config.yaml
n_experts: 80
d_expert: 128
d_shared_expert: 0
moe_layers: [4, 5, 6, 7, 8, 9, 10, 11]
normalize_top_k: false
routed_scale: 13.2
balance_loss: 0.0189
norm: "rmsnorm"
norm_eps: 1e-07
tie_embeddings: "early"
beta1: 0.95
beta2: 0.95
batch_tokens: [32768, 65536, 131072]
steps: 7854
dataset: "wikipedia_en"
Below are experts of layer 5 (counted from 0) of a mixture-of-experts language model. Rows are named router (the router's row for the expert) and show model dimensions 240-319. Each number is 500 + 50 x the weight over its row's rms, rounded and kept within 0 to 999. Numbers have three digits each.
After each expert's rows: a language model's description of what the expert responds to; "gets" lists some tokens that make up at least twice as much of what it gets as of all text. This comes from a sample of Wikipedia text that the model never trained on. Tokens count by the router's weight.

# expert 8
router:502539535420491546565432550462493488585553477530496557460488440466498435565506553522499476518549588519457452423585529480547492537406484532494498517526461560506543392502477530478471512566502476507555465527477518517517506451510472531500425578
Description: Mid-word er fragments. Word-internal fragments, chiefly "er" in names and rare words, e.g. Tricer-atons, Aerospace, Banerjee, plus other pieces like -ler, -ker and table row endings.
gets: "er", " |\n", "ant", "ell", "all", "e"

# expert 34
router:536567375444490556545500490423556468470456472536551440496495475524405485518490542504419505448523487507432555463597514559511558504399545529601483478584478553532498526468448546514501508569555423479590505524518457502444516533502575445490517604
Description: Particles and word-starts. Adverb particles out, off, down, back after verbs, and early word pieces like le, com, re, bro in compounds such as Broadcom and heartbroken.
gets: " out", "le", "ro", "0", "re", "com"

# expert 7
router:516547464430437613577483518431522543519498482447467483349532539483395499497503481507438419502500506515448475429590565540488548508481524468534500566542460600511534466483549445482472514565536493555545526432474489457455504485527530525472422521
Description: Prepositions after nouns. Prepositions, mostly of, also in, for, from, between, against, directly after a noun or quantity: member of, 72% of.
gets: " of", " in", " for", " from", " with", " at"

# expert 3
router:538442464493469516525608476452488537458480477508519588415520475540435540526485532531435452529465505507510521440578504533520597514522551488529510470585443567518522481481507408488502516499598518537548527426539513515446581433529465535444463579
Description: Table cells and names. Pipe separators, list dashes and first-name pieces in tables and lists, plus political nouns like government, President, administration.
gets: "|", "-", " United", " government", "1", " state"

# expert 30
router:456447500443513562522489594483502537470473487505496477428510489529418475488407568540419428527489516481527502414547494530493567522469606518472538442577444540553486507515502400466478467495552540537530508468513546455475490435472448508498481542
Description: Decimals and name starts. Decimal points in numbers and first pieces of capitalized names or taxa, e.g. 17.0, 757.94, Thamnophis, Thrace, Graf.
gets: ".", " Th", " S", ";", " a", " s"

# expert 32
router:515476526420477553534458446438454421467499519447550482471541471426482488441544508487416465510474502535497473491556485581519490538472581539554465557553446570504444474581566506418465510470433514538543508473429481439385517403528547519488504545
Description: Word-initial consonant pieces. Opening consonant fragments of split words, often after hyphens or articles, e.g. pr in ex-prisoners, t in touched, pl in plain; also table pipes.
gets: " t", " Pr", "|", "t", " b", " s"

# expert 0
router:443516426452436572486493487480493579499448534477571499543498443520393523481509605552483446526503520506515506456590465469515617510490573558465525543562343588569539437491500422455515544478563552469559451549533476468439511458554535501504506492
Description: Table cell separators. Pipe separators between cells in wiki tables such as election results and filmographies, plus list-opening hyphens before credits and pieces like Ne in MacNeill.
gets: " |", "p", ";", "\n", "-", "a"

# expert 4
router:545530453387477583550456499538571582561484505573450448438492549524429501468428534562477525525514488481448487579547482562531536570463543475441461441501433491462551520435437496454457512484505575479575536473448511543453558444480504506503478528
Description: Short name-syllable fragments. Short word-internal pieces like in, el, al, an inside proper names and rare words, e.g. Le-in-ster, Rh-in-oceros, L-inus.
gets: "in", "l", "en", "an", "al", "as"

# expert 42
router:510453444422470578574510501449487534506533468475482521451485431492446485508489590531415439554497559537495508436579450554521589458474568559491490490563440562483452523465507492451473500427559511569586495476497509462426489425476447518487485549
Description: Numeric punctuation, table values. Spaces, decimal points, commas and digits inside measurements, times and table values, e.g. 5 ft 2 in, 4:03.86, 1,800.
gets: " |", ".", "201", "\"", "|", ";"

# expert 54
router:531596466465471572599493477465461484480492518501478477452490508506440509510455564582448451565466529522425491445576483541540520512412556569509545480455422578515548522461483450491490516442519526486663533437529503465527546456503512531521481493
Description: Quantifiers and numerals. Number words and quantifiers after the or of in prose, e.g. two, three, several, other, many, all.
gets: " two", " other", " three", " one", " first", " four"

# expert 53
router:465473463431467534544496463483479531598513435506500543442497481492393456572483563538370434538457566521493477444532490489520541497476538466498478420526441554478537476512481418439498493478549512511566513508514507591435510446529447499473476537
Description: German words and dashes. Pieces of German words in titles and citations, such as Zeit, -ische; also degree adverbs like slightly, fully, and year-range dashes.
gets: " (", "–", " l", " The", ":", " A"

# expert 21
router:505468476438448546527508512479541600439503458470524520414413532495448461487521553548429432488405589544535484423563509511496576549451537459461523495559470604464504501476483460490515500473545443560568483463547559520453470454524460505503452561
Description: Non-Latin script bytes. Raw byte pieces of Arabic, Persian, Chinese and Greek script in parentheses after romanized names, especially Iranian place names.
gets: " P", " ", " F", " Y", "189", "186"

# expert 16
router:474425479405542607565467537405541575449520541514440539462458555513449542434511498471464492566459506542542565519579567514436565503469536532559428564594482530489519578501511437469545469512615453520554496458545593487430514469503419525528501491
Description: Field separators. Colons after field labels in infobox and taxonomy lists (Class:, Order:, Location:), and pipe separators between table cells.
gets: ":", " |", ";", " /", "):", " –"

# expert 23
router:492498471419426534533516479469528550531500491514535561439449450535433440531494539544428459524502583520512527426610518523486572458444605484484519474574456602450493523484524423451525483454512539486539504463522571554441477452592417519480460537
Description: Word-initial pieces, names. First pieces of words and names, such as trans-, Equ-, Mc, Peng, William, Edward, plus table pipes and coordinate fragments.
gets: " |", " T", " de", " William", " Mc", " trans"

# expert 62
router:532495475509470519540454581467473544539431452524507503437476527521459509465481530510426431523492521539576520452590481513513591454471566537540491370547424574476469503505532435467545449424565488552561554392513501601473463472510456544495457568
Description: Polish words and separators. Middle pieces of Polish words, e.g. Związek, Młodzieży, plus separators like pipes, colons and decimal points in tables and taxonomy lists.
gets: " |", " (", ":", " to", "0", ";"

# expert 29
router:507478399424463560659516521443447515455484528480549507455454500520498509574476557504508479445498463524463515533595425524493600481430555541519476539504536571475422477458491493538491531484482482506609495508488549497496540490577461459512549580
Description: Pronouns and particles after verbs. Object and possessive pronouns and particles right after action verbs in narrative, such as brought back, setting out, stop their.
gets: " his", " the", " her", " a", " him", " it"

# expert 55
router:462497491439508543554494501522469512465479484457471553472462496527432491517488505460428537489557487519549455509554519472428551439449583564555479537609513583509564444414421425436441505450490469485573534569473537502383551487520444508512415532
Description: Digits and LaTeX. Digits inside long numbers and coordinates, and LaTeX symbols in math: $, \, {, }, frac, prime marks.
gets: "2", "1", "8", "4", "}", "3"